Weights of a small mixture-of-experts language model, trained from scratch on English Wikipedia.
Experts: 64 PolyReLU neurons an expert, 4 picks a token, a softmax router.
Training: a variant of Muon for the experts, 294M tokens, 4482 steps.
Below are experts of layer 3 (counted from 0) of a mixture-of-experts language model. Rows are named router (the router's row for the expert), up (a neuron's input weights, with its number), down (a neuron's output weights, with its number) and show model dimensions 160-239. Each number is 128 + 32 x the weight over its row's rms, rounded and kept within 0 to 255. Numbers have three digits each.
After each expert's rows: "comes before" lists some tokens at least twice as common just after its tokens as in all text. This comes from a sample of Wikipedia text that the model never trained on. Tokens count by the router's weight.

# expert 29
router:092145057180157102086170118118163105111121067130166177112195085170144120132158132135138139113144113101080154119109081112105093175109122094146109103149145163182191131188082098117070107134132097158120111111143180177098176083108133137168121152
up0:151162139134109218163171189135097143118137143177163110174157064125100108116092139180152156112135068172098131122155104091133131144181128147091148158150113119123083127127139091158142126136128163146092062177151150120157101140151124083126175136
down0:076145165129066157118071079141170145110091132126120120140091149149107112112101129209166104122164155113069094150102094182169089167151114095170126111196130092100149141131159150094158143062119130154099068167139096095135223119146115066165132140
up1:164077102147118123121137126090132111111090136101183155180142088172147104122156108142199180156126109092107128178128099133178081198129215142130147131158121092129151106082123116085110111118188146107082135124050110138146116129199099159153120118
down1:131133087123124090079096175162110135084083187154159155112123192182100094137148097184154131096139123125152141114105125168082059114062142125112115160133123184092101113123141132098107103125169172112156173101143081180105176150065083068128104108
up2:135165122157104197129130128084136150107135100121101105102211128153097155114154093151113091139146156135104151188114100105121088139121170121121116150038051124098201110105156175092149140098153099131094100125173031113168130156127175119199095138
down2:076153093104148133113138138187094099135134114156133135137151079121120144076156113231161085122123138077102140081129138114127062065111114158162099116131131183116181145182104083136137126076139116119144133106150095080051155209147097149114129190
up3:204095103151075154149143120114129117126121079119164086145140158108138172119161163177129082117130097117123154130106103072111100184126151114066100116148096089105188121090135178125084069129129144048112130120151172123090123130130156106115104131
down3:154116089152067130089113151095094156176107109132161123135135157126209161108157144190104110135122132188147129133084137147161129147150158120177095159116114136098122148146146099093158188062114137140065097154141115140170105112091120102141105159
comes before: " of", ",", ".", " in", " and", " for"

# expert 56
router:171078147079197148131150183119175103200123140076139149155125142093070150165089123104121128101163138140195150127077096136106121118154174104129175098116150123104123168117106103137101122159114122135117131117094113076096086132097126139133072151
up0:137160113133103172151138119127103100117127110152144108162134131168116127173112132105110178146103137165188096155059123135108120179118115145136149147167121065129093128120101133110127116107185133123175103151155116124119096137191095150094077143
down0:097143118105160159117151127135093020156121184195143172120140176117104111132134110157192171155122069157163074179093199075116108188161202141165124161112163075115111116101135124086113119147091096070135185132126099052120128130122139172192111167
up1:106141113089078131128087084202170137104125101107127145136090108110140093147156153174138067100110171102137131105117094159097130070083144168128106133148090103157122116160134133110077177110153114134126108106101056138073099161082176143095193111
down1:090188116107042132096140159111147118179155146170104144100144111163135169146171141112151140079138179103098180106058169134080100110138106162206140126088125078121096060150111139144097139193087112116113107131103161139170089187132095156132123151
up2:175184124148144126133130160154111102106136107137140113129131145171065116131075147125136141157095168138118143051071201107130115078131140091119065127065109154169133141112122173101099118126073119179176148116118147086154115146090147129124157134
down2:180119100173122162076077044121130098094174188154125084098106150138120129115189116134062114142128134088137195109087126164144151144155111145030124142093145137192116139136151138115140152162139153158090108139100141075118125140113117060100168121
up3:144138114139118163077107134113105084189112061079144167119091172115130082109157088115134145146127142137199082145111146127113071103127156100140145107134152072107077087115116169132134109092150155143124158120114142159081097147122131108152133127
down3:135088154141149112129170085188138128117112116175140117160129138103162134104147130116109128119128163128102100148109171145143141123193194167152115129096102162119149083124094116163110116081139149134102129154117088124092128039028117094139140153
comes before: " |", "–", " (", ";", ")", " by"

# expert 60
router:141154121079157140174084148155133185131131167116103116118102172095155056117139086121080176120141183131115135120093125080144092133050136173153127125134115123098123096197130128113165093115108166201113142090121106168144075158162137115158089081
up0:149127181138124160166139140172106083075125132180150121094118109140106092090089110091109125108135082242158130076162117070117126173113141109163124111127161114138077150145112161122187144105098150172169094158114187082119097138119122176135126131
down0:042115143138108139122162121131090164073123135071161142125155111126155122115151133121133140131139120102095111041162149158108087142103103199116050082062099142095120138196136136100110116098116127132141086132114117078142124064125079127080137162
up1:084183063120117156098111068082075134121125060135118121118100155144108095190106069157179148095127119144167119117175155180109090122134086106097129179123142200095120067140092103159210131121128107144114147150134083122110129132177110108187164184
down1:126092056166072151126124171138110110075183057156125125093069167141141160154081090110128091135088101069126123108126144144107167115157131097084148072139098172093113166129163129090180145093178155112160110159135159184087096139175081124123107115
up2:157140149110104144120124160159167157095154166050152174121075125131117038121081075130129104127069168164112131130138144078110079093081123079058128089148087206110149105152175133105139125112102156134165159142171130102165091160123163155163130172
down2:140127114082104073111145135154121155111094119145073070095126152203129123121085115195099158145156118121173090123129129192170169135143127082151132101119162153144151051104110115207118102130091064155094148128139120133121100113087105158167109110
up3:114107111124118126140120078124066053148095162119119130129147151164116122143154132090134150107084143169125094082141129172059166066095207160144181129135148123190132094154116131100135067115139162120178118101118049046099163082104159102184111119
down3:121091168107098155172131133117073125135160099155076125154065123180167091113142112145169161128160103119145133104111148155108119189128053112131169111088084121175158149079130132108144130121127124165123128141106185151131123231207159106100118107
comes before: " ", " the", " by", " \"", " List", " to"

# expert 4
router:159112078142117129127117126106101105103092107091054177108178147179142116193126100135155140156102105091092125166159178118101182114123082126108116148085190153139114119140118178138102187155172183098120102163104122139109127126100094146170194090
up0:182136134131135113149127116104149088073113092155123045072132163149051083139175103091141130162094137080120122126154201134121115160088135148112142114123135101138123093105082127138159114132182115097113157179114194127180121127121106096143124074
down0:154118113099151171168133116091115129065130086162119122166135164156094140161140105129188154143164180101126098076096111115130121135095148098106113158120151160135064143145133112107135172044156186109124127127197084094149057120120133063169162130
up1:109132117158105143130135138078092126135162098145147072133138081135090088136115157140124070125158097091166123105202179160084167188150104165124123112124173115163081080123155102159143130114083131157084128158121108127170108151149140137113165099
down1:104191120100109142152108121132056088161102129109194103124108144091145143107114134101077164113125073122109152152139149122117145130105118117166114143117164121121085149071195176133079125218103120117139149149138095135137034152163136129076074136
up2:118119175159186179113114108130100148147127115083177147137106141109139139057111185138123105088095050131127096125144122176121119143102137135157148121107081140121188132129081105116151173079175102181108058063122120169100082152159123139128126113
down2:169121052121108159169119122154153099151121112142146138090114080139181178118135124133132176136105139090146093111117112100143132188099113122138150122130131165251108139102114096123143137094136123146169086054120163078151125190069154160086093201
up3:166147102090142113114115121158079169141161133131137105144126196167105079121153147132177115168130101118126143124124143148110111181119143130159083137125159111116131114115106149098117108075119166132113113158053133153092181200150065159174070161
down3:120151124169147168129102176120130053111080178004120174129146074175084137103141156157144164135166148146103108144115077135113108087071095098117148106126128114148094129134101153086116121123150170149101164139132142121148107118202147137084171092
comes before: " |", "0", ".", "%", ")", "–"

# expert 54
router:170154134125133123156120174164169120132124128188150143121138118151057156130075167103108156178158125104152154144150124138141097157132091114174075118111128114112152104121163065166089126086119070117189110068183152127171127130147092072123163178
up0:124098112111161120192114158114086111103155101171112185152141117145147118097174140179088111110113097104130099138105123138143143170158140127167143124093121137166170100087148146150132140122099090141085145169165156099118149080163079163100106094
down0:119146148103146181138168125173138164154153093129116115068092110147137142101080125135104154123159142116139183141095121103128064123155139158119159106108100160174127118138146129128159128128104136111089210126116098137073167139136173124181098138
up1:098171117155165156127142115133175045172132114093146169133141134178145088127084119131165098160151115116103199109151130085147145138175152123176128130122085096102078136133174106101176092131133122127145108093091142119061155136142071139091087142
down1:138165147167087069158121127069123141156154122157112136132143126161159147165119092186172131111135142133141191176131145149104089105149160137143068111168151102154058151089193228177140089193110087180107150119121108078123116175142133181128117147
up2:106138131143136100149115093174159092114131197090142105126123179114096165125118142123142100158111143108182128066137123098075151149111138141149158143128155194134068091127144108157109130104120122109123113122099106149129122222150109124142105153
down2:084108116125119122130173140129120090096146189178091144090115098152148159128124142158112145107122075119074132187140134096144157063124091083117144129086088174111141162086137123175184087092179126162147075141095127123122121103135174102170112107
up3:147152162098132112177171112180074133187133111144116146130137099133146146133093159151130118175171171095115098110219057152040098122107183154146138117119144154182079126100162133113206152140160108202159070120129060141099107145208137114095167079
down3:149137133149134106088069152105162176140147136077086128149052199091094113187132218172162133093101110136083103125127128120122132142100104132103114122184065109115194108166133120111142152071156144141109169093150153158115127054131196099148139164
comes before: "-", "9", "8", "See", " Party", " Born"

# expert 10
router:131120097134151105161172134140180103103094121163173066116162121204100161099145139110146145087128138141181105120110133165076197052130129132152143116109102143140213088158133182085160086132119123080130166090131151110103167112133113078143125115
up0:204141118154070182140082156097155082090173169128080099159216167104135131154136136113152090101131150135135164156119139070105179060147056081216105152117117186142149164142134116125154093145146087124145111126156116124145163139096110134181102120
down0:198166092168111152126145144127158095155101117080085146090144134134161153141120092083088135197124088111168128133113079149116114108122186145140132113166097150124106069088130083147098117138125175137114175068140134111100149148142106109114074135
up1:122160187118109123128145109121118078159046152164153133124185147194103143151142106156132162109147118148178128197175159185129176165126125066120151082082149144105151151132138153113109107102142193127124147113082132132124139111134178102142191080
down1:169127105120157171100073150074147103085119173118140052149098091125146069103111140089107139056067170150091132151058146117105147141073148148162139103092155136113116140112131160067127135124138106101178143152100112102137128110135135158165165103
up2:174161075136171070149111127090113112153155139077139145118100120081144084144155089109112127083138129165111116071162133086112122134154083126134115117162161093159108176153158154162070115103124147103098099142125120133092112116201146163136164167
down2:141134060090112109124117115129155135125170139085128124127134155203177084084108131187126088199155145096141170109105100108108157096138159119115156067103095180102152119129141137140100092101067114116121169113168220171131091089198161107127107067
up3:132146142143124131093156165171114141059118137118189100073129082201144127127098154171144123118169169126128103149115121130107206106154134193130141122129127121183138173108121131097146111147102157110134132152150172115114156128140180140185077098
down3:168136135170131098115131186165098135192122198135117187099166177109121081113131109131138093168085148069150145110100066098093171184116123048096097112153128167110132120168088124067106197125161190115096157141130145158103164090136141120136136099
comes before: ",", " of", " States", " and", "'", " ("

# expert 36
router:144184154156160111107108172162157167114067164095122093112183160180138108179132130159145098178185106162151078126129139139105140059137099137155096113148069143062127128122170115147090127058076136135159132108111090147122138127156101107177088161
up0:138164177112103177134110100156117130176200171112131156132152100097097146172122168140128180091065133142050175210131093107084127117129141167155148084134165159132106128186118146136123068153146174130136110117125173069114165114121129120128123189
down0:090145178062137173154095082075192123132103153105197092195140144146137131135153122125124145101057066123148123100143135199152163144110106146170122161110173140154170167121141114176099161155155149098143100105136139158126114107169149108128198033
up1:119142163122078172089081116097096154126144088137093146102166109104091159112084167110167067151126147108150178135121085108144162152140142161192119096143103130154154091153112078151194077106148147089125157098099092162155140053147115119136117087
down1:090106155148174098070153173142116119144142101153109157119185103112119151162098094131155131118118090125137105168135079137100138123077153184174081112122099107128090112077079157138152148119133104160161124157156145104109128175121111189163131129
up2:159135158142124143142099142139116134151101120135090073116194113168114141170102115116155193125198088143123030118136160167118124137113142123072133152143118088094184109116160110180124120157132110118145118077112081159105094227141107138153124085
down2:163100106122109160164120103131061182168157151139164133214097152121153098123079154145139166127096131133104111098154158068194134120167120172151158121101064128178162134105060101169139095098048132138074113099097158141073167077134127125098164165
up3:163115122088109105086137124128123109151095098032073136101119147097107070113132125060116168107159115186118078159101130064123113087113080113089122144132124137170130118181089111161132074098103100153117115130115049135188107173104077170118123153
down3:123143173132149055133141162164150129218136123144138130162153167184145136118088087110151080162186138178167032108138122172120096126045218116096106119082146042145166151116167083119118122146150118126121160106155141165132169140143143128094172101
comes before: "0", "9", "3", "8", "5", "6"

# expert 11
router:153148122072144098150127142152103068096060153091172075113112121154192174093107197123117192118175111141125123175153123094122134149151183151094088176135100077119159121114127117175147104133101126194115124126097110124181133136135130139128088116
up0:117127134116122132136104116130127124048065101142191191167098141131146160092127132109122085157135155140108035150082096133183078147119156123127137126093136079145105134084147143149162137134191151132107140102103119158162131117177156151084206095
down0:131163178087142087181190132130115138107162168177167109099198121131155166142129097080147110113151146138165128067107119171162067113130125112135147123155110130112087130102135156102117109152138148094099151119147106111188123125118156124047169103
up1:114122087047089146144102200152200162137084146140092087087116138103075110158062148167109147136109067067107151148122129097232111102149137144139105150141086114082176170127092111100200126115136084068058128095108142087105203182152129132118153128
down1:142088155105123111108136106136096159121138115165143044140161133174113096127192175137115099099132170180166081176035118171124138139103102178166111123142172101134153111128111170150131108142147130145128098143066154072087135145129096102102034177
up2:172116109118150044111138134162125131146100114112128143145136101148084175131137174123152156130123154112132201153130102151100141101149141052111058150143161060149172171140126071147150102103107176208128144140148108087152146167073114092161162176
down2:117121105133077162143095122132061119153141137120073117104087084111188136091164134184105161117123148156166173120098118152151147139126141096137105128149133106133097188117154147162105125114092101135122104166111178185162143196067059139136167120
up3:135104112149149158137102150181091137082148121092084085127183091191072145091166086132144128171144157141176066077102027103092102177127104121147155053114168139111091080193109125159216120151111111169139143115167159139160067164128117104095096134
down3:133082119112120133140120175157137139092067172104146115167172111120178141146208087112155110142169082075136099138108119126120112114103116097110096062125166112173163105119132139137135152121104114110112114087141115159102094095116092086118067139
comes before: "1", "2", "0", "8", "9", "7"

# expert 46
router:093134107088114095104123125106157095094094101106105101145111070120147144109120111145112059162103146104104151094108182152087153102088153109146084106195162170102143168155116146085122118136157103125123126105101092092165131124105139136111115092
up0:123081118118097133154101070195106091166168154158165130105076088085123118111092131086127116177134086155096066118084133102113127136125105114116101131173122136140052105134119115082104100131177192096125119145084095127141102103153106245110193100
down0:163097125090109131136155149135092062139141132150163138169138134139113121120167154153131155137178114108147121078149142181157140115083162102111122074112150129107107134162096142056130133121181188202141140122124146090145111154177155111248086129
up1:129125140096076165200118193078118115101120101070148103119131126026151079162120092118102171099092160126084151165106067080113111141087124092102149139173115097099051112112109158186163108128135135146170121115150112067143113097149106151204172099
down1:115157118111155081125131118156133134160163059126131105188163151166141124153205132176150073125181115115144107176121174101147142086108135107116072069163122112144071132141150120117191119162082136106132104190137171108102179124160158123113094145
up2:073148094093108163091103101167097125132170087146149102170146089124092136189109109113107111113104167129126104105122173139038091057081121085078167172135156104105145140160150139176114137115153164181150230154111098172104106109163108088126125136
down2:099073101118114114142099180174130144127155123110092067140082026097080121108098109165085160167083075126096148108120081081101125126123109123119090095107129130162135100124100157079104097102138128140125174169098127129101059139112100122076130055
up3:109158171095111158138141131067145114100080115108132160113094144091126099071127091141115144134130103140113162082097219090076152140129110106082158161114132109040138072147149143102166115149147127135145140158059121116092195175150167108078150123
down3:111128083054099087101155138135139138146143092151142113153141123083142163143103150095198138055126153087131081153099129091093141058148087080143162164111125089144093201134136150105149145129171110105121193132167165067048099144093091175156175091
comes before: " the", " to", " by", " in", " of", " a"

# expert 30
router:151125108085159114081100087151162075182159147141102124147166082163099155108165128168140180154096155120091145156154110188101187172151127130137085132123196166158115154131141159167147150140108097140174111108157174138149136146126092151163108138
up0:100149110124111198140095123153125098171197083141139086152105115176101186098157131120073123123178113109070150066168101148106131120178091078166113154102176132133133184089115157122117101145126148179118123136112154175185133140162118140094100117
down0:195069111103134118123198184178105163078109057077124128132183071139101141161121073108178145085155145197100156137076155167136177117166180181181111123118169137097200151126133142157154149168133120087141106106152103110172187179139151114166118120
up1:125136091137102082162105126123172147183062109150108171155125135105127175111155106100152164142150152146126148147154122150127092120066167138084144128147136163096102114114114119095141112105176060086159120089095132131090111086129139111116106108
down1:120080159078089142172126124145093147123129128038126099083118149105103094101139140186140084069134180156149132116136112118168123123108106154138136082132157122134076128099106160157124156097199157149156140117169172076080171112192057131095174134
up2:132136125106084148143134167132102136134106153086096154151205088122145139138111107099184197133146106150150152092126129171090141138118143112090075171103095169177114116129131103198136039141104133104143198140152145121138162127112125183147150169
down2:094102109130139159167185147143103147150180129110151096154115123126121121165129066163108132134127101147120154148129155069178076090168102156073126074124111109178146140153065104143102159151069105096120162167110120187174095069124102134036115144
up3:102139139084110130094148121087106085112118203084036119115102117189140082141105151141091126167148179063085088130128146088072162144147106074101097090102149129180147124106099104165085145122072115118076120171137094165120171102156150068126100111
down3:074086141148156107120174176125074104099142084121105118108131120070130103094106130153174101084131174140146118127123084135075086144156120068136118120092120091150116127126137142072174084069146165135098105138178117081126119142137150188088179156
comes before: ",", " to", "s", "ing", " of", " in"

# expert 38
router:129112170119214099172107063178113108157108094143169118106160145125143149133098149120127158075099081126097148155135122096158176163157183118180119093167099152118156105082135180160144130143065115056154133151054116155122098134085042079171130122
up0:148065189149221163149099147090069070145132116057147167085130120176187116086129148090145121162118109112096102112123133109116142123159167135114141175076101141108129105178140140164093130120098103096175117159123189157107151081118124153156159165
down0:170094107142125172148062135193120140132081157206156110162101104114112134052089132155132170132113099157153149088125093134113221139169163136171133111095145090138119124138096172136183106136079179149144069140094148127133101125146066108113194138
up1:110161089157165117110205145122119054168107059098154159089111078144119169199148104174135143149123137100137079101108101118099132166176138149165117183148131101102161123123036158125095096115168124146108082181058122123094127173123124153144073126
down1:122139091120134106154143126129118112141080125133097084061169116111111080106139085116155093127184113114089021115125179211080110141186086105124135162113102157181120143120100118103221168059139098108114126127147136119109138185119091134182069126
up2:088138066118095112119122122172104113123124129130123088172131136162152115123050101109181189136135095137029118171129181123138138157089099127165137071137163100076147135087145107159192157159108132136094152134105118160078134079139108140089107117
down2:034156090105146161138111118147098167130166183078162145139122127138154093167173135078163110163119187083153121130132114072130120144121108094131133079102121128121135220084144154121099134137120140123141195063116121116114159158123131112071131147
up3:135120112115148142184141168116154148143147158155066142135125085108107161075107080114127173173163174089174135157134137090075143145117111090150112149117088111130117107149130086143158074112115202129150100175107130070168103171132168120104103153
down3:101069103067103188102066114064134202122157139105160150109112159137104093173120085098180092173087120134145111059106183186151069103123157117154109110141161121097144098093109142106073164088121095135171135128105124162086127106117141167089087183
comes before: " of", ",", ".", " in", " to", " years"

# expert 8
router:178121166139121096127197174043175141095160148157153151172138095137134145069183136147147128110093161139135147151092082108116145108137167123148148108042100162173170111087076125107095189122152137105126159066093137091094177167117114158160083085
up0:157128168127140120068135181142181106153168133061176124123096127109152120110153107070137123098132123110118070076133099149109165149076120080134187080152143128178111153106119131118108126182132163088154110149166155133166167124133150142099131100
down0:098128127177091122127089098183083129220172077131086140092147182138172172156117135201089147168159150105138174149174091127102109144129122147172161108123131119143161108085106182149118092141111087125149059139112160130078137096125142132112110117
up1:111088101121133184164105140150138072132112176122160145095168139147123174076101113177108092070137145160088146165129128136142135143133165069124110112096201168246137087091107095203132122100163108126129120100171081147132114134165143137063129165
down1:098110133125090164165123147154104138051150142138095142076152137164182083150140102126100119120119073162103139192141148106134148095146144126103139125085146153094091071142171177042097091124106061138137054085090106173166116101125138102062161148
up2:148155099172114158189143097091100129119133139162184158125139183128171060134157102090116212119104149132058070064053104055175088087198201126096088130210188075195100118107156089172192125118110098154151123155148111128068099144119100123098190110
down2:100118135049084183089136194112162161124160164107095208082128115158129134102121098169102126163082141126162108105111074067077128070161114113142140123133145142057156140080133132155092103122141142150147189146162143144157094216105115159183113116
up3:188175176067158105158173152090188127173145117143133128086161131133146110086119138112144110110178164133146069113138059128122171117155121171182148141100109183159183104131103126117147110097094133136107081098159119230097130092141085142117127089
down3:070174119186083100155090140188137092149165162096171117169183102165155129156143105123150160156094071149137176128175112089090156152168082145154113109161118116124147189099113159084077142129131133101118131189096111095154130086105135083132162141
comes before: "2", "4", "5", "7", "3", "6"

# expert 15
router:110126164149133152122141133145175116080100085113100124108137111107051110133122129163113117152138161104136123142152118124142173162176105105125163101142157086146143067122152133101085154125167118108100150156124147219135126077097132109179173121
up0:110101153151048157192083127147122080169127124160091123132096129103063138133118170168157156125201117085142099184148121182080166152182165159107089113073177096128103099114147186136129114147124105140084109165147029132155149133156075146139176131
down0:135106155126141167128135110118137148113131137146090160105147170108158139148117147074121150129134244121130108161131103151116135125103113089132124172083158098193065165148177182068161123132105113088109131103114155146119157059106147117137118101
up1:125158149169117121080130150136072116104106090129116161091128162156093130105095128187174102113168125075100168147097190169124129134223171081103190171095094165196153076080093110154139037149170137112157157092182150097120119137207105171150113089
down1:152139077092157185084099109101135145091171134073117163074103112123162120095055073127127096160162148055143181157095165102112082145200107103132153148097084106114056097088143121166155106122118133100103107133132099136109106154171120138164134125
up2:210137128089138148168190146133107200140062117177097116142128184094073124136123104104109124129069255103150119123195094137107126148150157128094105168144163118185166143072101108106134155112103121055119130073094111158131169140150129109127138112
down2:114096107161136148154138135125131118067100108143093129168106113133113173155158092161118133169128131135126142159134128136111130143087080155150171168108111111167092120117188186129110104083105166127151109139077094161147147111156127138170154174
up3:129172169129093110145104118114154172092103142122101119149147168178117140076184081110219064103179078072110092156179140148118158144083142134068150093168107093075128105154129153113121128148109107168148152106166131079106178184157139045105143134
down3:166070101089108129082151133188093117096146145181075182141096083111172162142098163140121126164096112124114059091172096169113112104090116143063148091140149163118148085105205163090139159099139197108072138124127135084147149119137128114093131128
comes before: " ", "\n", " —", " +", " .", " —;"

# expert 12
router:165125109193135120083210128086103134164105123134078180161106110092100135114071086173130087174097122087083150126098127144066092118196170131112107174095072154105128080102150096126112112094092131081152149144061087065098073113069106144131126137
up0:151121148149141117107163075131113143165114102123060099137139133137135126131111154126089066132205156118091162132086214145133158105170119146164094142079082131148107102123110091148149117071103162070111129171113140126105123074137093132115130164
down0:123081199118132132163042154053115162120077118113120105120140186103121142100078146181123136137099122101065067118088130106138124076120142096137158116117075123127104112114120112115140142101150141121154098153128107074151141142166153117159074098
up1:154087128115086126173147099068088088147099146087092153155118153109167145111077134172122155133116090097142097105080118134094143120130104121148181066118068155103084129106106118076148139097102121148088139157098120133076076126085084174154150052
down1:063139101139104129162122109156077129139157143104137097123091195143147089125113157161042146173159049091115104136142078107088122111176160123089162096158146130112116141150107126104088149072107075150162185132116135120119151107121109142146111114
up2:104149200110116100155131095156118069117180124116122133148197133171073168102138154146107142157081155135153173128077152136099134152159104178024124094148091100116111143169133175127091145172138135150173110124144058106146175131159125147147144078
down2:188107161127078132098176081129090155098148166091059141095064145087063121127087124091126124164127124149138109167148132117112162103068105137111174096134146157119136089145143118150159110121106139163123135122096167117066139081045143179091117208
up3:120096150178107170134169132106100082132131163201084136118152118159120104141174159117124181113113077105081159137117127113173099166139107073174104141174117169097167138154115150056148090101160109064105088153149185116156069140108136229164116135
down3:137133116102123141093139108177165203103138137146137139193126158147085153153101094098080118086180134204098080079188190150108155104115146084152124165105133145114110108124127187131143188123118068136108153088126074146113165125165164126185161157
comes before: ",", " of", " (", "'", " and", ";"

# expert 48
router:148097138124060160121161164098135102173150179076106124114162099083121167186136085163133160112101152098131127074130077125125069085170151145159100113157146097121077143126186173132135104146106187114132131100067099092112140107182118113166123067
up0:126118184125136130152119181115106108137191128193124125079134108123156103078112146069122147047074167119135176115113131108043087090217120168092173123165130116154095139165121093188095063124124150109149153102163140153098113079095093141131150106
down0:168103109160168137101142148100142160137138137163125095192125201108125143162088163155120129149149121125163161129133126094103141166131162169154102131083066168147125093096124094165096078140107160198086093126177153092133145196128120158187107106
up1:109142133134154145098062139144103142170101147137169090105181145132104102180169184156122111064143139186085128167111095121129158123148063114154107165158144137168137173196159133132131144139058149101120127126128119109168140101093086088112148097
down1:171115090135122127099042169102136166117112137154124132161104149101117126122104138147119139145119155144156150089151081156146112152112116183087170104193170109067072127132143118136113076102092173150147098135131139136099151147119114130037183072
up2:112135147170067114155100105154118181125090138166133062155134117136183098170136126133164133106143117148084147138170144137113145088124155095107107150093086134083102149113149105141114162172140111079116131169116145155134170145129084127138145118
down2:178102092075139228171060151108170114136127129148114100146133125131162140166121156108120125080156146069136098096089095154068082218106113110057167143175085103110199141118160121114122134112165126118152131082106117138076145147141166122129131144
up3:157081098117136064198084125139101151116117207139097137085127143117146142148119214109135160116100133133095135092158091148136126106124150107110125066122166189088153108095180128109150146144165149179119132112109151111105132158108105172120141122
down3:169099147110114166104176155101145128142095103159151171139097116141156123162110187049119170186087161145147138183133112081100138068162090114111130157173110145158118096157131054125136158206151179139133190107129095118114135156154146110108198102
comes before: "0", " |", "5", "3", "4", "6"

# expert 59
router:154144160094127139155126134139093150137132129104086139089081113110116101139130138090110100153155150159107093173126126052133157123057097138179124048144143171097143075148146125094104092069120151119127046114134162149138094148158133120048125093
up0:124109168089095112138106072122141125150171161152071150074083095155140069148162167158121108122124115147125143140118122127105103132106126078134066175195078134116121120150101126158153130081148121145103144101153125134139106176172141080119107068
down0:149069134069112103170119115111114129148138087149153170164134074149106114113124087187091151076129158141166152048149156176129077132134061103199155067118099099163106111119197112179102139097132122128128143129157167132074113165134131140151140097
up1:158138116185153189117159153132112096116178107134095137121141133148122105100084116156137112194139124111126131131139065109081111219126105177132127135104190049096105106086055174177145150100119121089156084128133066143092142081131136145133120107
down1:115075081147145156152093127113144164084088182164153127081120132089143179162128112142117111127164142099162088147116123129149075138129141132136140177126107135163060078118127140101134128091144114141110006088119053132148123124130162139120054097
up2:147127133178146126132129164202050178130105059117112145141172040121103107088177139125150086112137172148150152099132111114052106169114118065128158106125119143136131106148153121137141130148126168166130164150073133157134126093182149180126139115
down2:083134182087100165110116119160160149126087193113099181103121115103070136167135137069141082093134200161125145122120144098141114151129146129193129147163124079086129113178116116146093108162183103160098112129154102157156131125119162131163140086
up3:125040118132157118181114085115109126110102112079120120071156198148118128099149098083122126204111189139186139124146162087125116132163063113097142139134155137112107173127129174074201184140128132132116136104105111169159081150125179156097126112
down3:142107118192137153088109114139089161151085149131129159113187139189103147129035032142214155068076140171175161148073132073174100118053118132127110122144132126121161156211125094139166148141141110059086134092125123125132106178168137151152095083
comes before: " the", " a", " his", " was", " an", " he"

# expert 57
router:049138157125161173112110126077096148137127166115090122111130133091160149123097151088163124129101130125183101103086125151165116131111080089143144098169135114079148088164132098070066133151158142131131157115119095104156103151149145086163167158
up0:091118165198115129166106059125107090160129128105166163087116127157138064097097144160188130154108131152156163146148134156097098077116123173145225069103101045083094121097097123111079164057135180111109148124148160179149145152161122105114119122
down0:165151149125151060133094158160168139138136131138085149127116076122091186165149161148166202114149181149181139135114129155149130084124114105095139097110104171151156127079100166094141139051173101215094112129120161122167115127143094169143076167
up1:053099115089183147183098131120108113055102063193109117083123091117106047141159129159095108112108107105124162129115181144158191149149116145095202145124133160060155156057116132128143095180201121151135158139183156129112105130144080127152157157
down1:142119102121115100149178104160109131087166140143161097065098129118133112140110134138159114127164192109116136112069190124117102134137166128139083123163112100096156121115184155172155095094124075146103109128088152139115089072238075155154110114
up2:111156099142190168160157154143126182108111145147140167094124193149133169127074059121130135125122123099179113108140150136140138114098136089164145148157182154126111083118150131098157123119129139192141145134121115144117131130139181095152135116
down2:088176126129142107154109226143141065166162124131159077124092138166073132123144071115045126200156106146151146106111147157124164172169149127113155152095111073183165182141105080140137156090118140144117137095101097058108143117106097149109129126
up3:102130130144131041101110095122104131124152088144092186110129116081118113098114128133109095153100106082159115137150099139158137135199161082071164122141127088186177147117106115100110083148162136086105145158115143108162132159149159171071101160
down3:129143062063130162092112113104189125110180157141095157115179164166148151111104146036135111126145080076126128133091129136158079117140123109113142093104114156106126114128122136100158135149147123121152128165096162138173145100083094069157179107
comes before: " ", " \"", " The", " Total", " A", " N"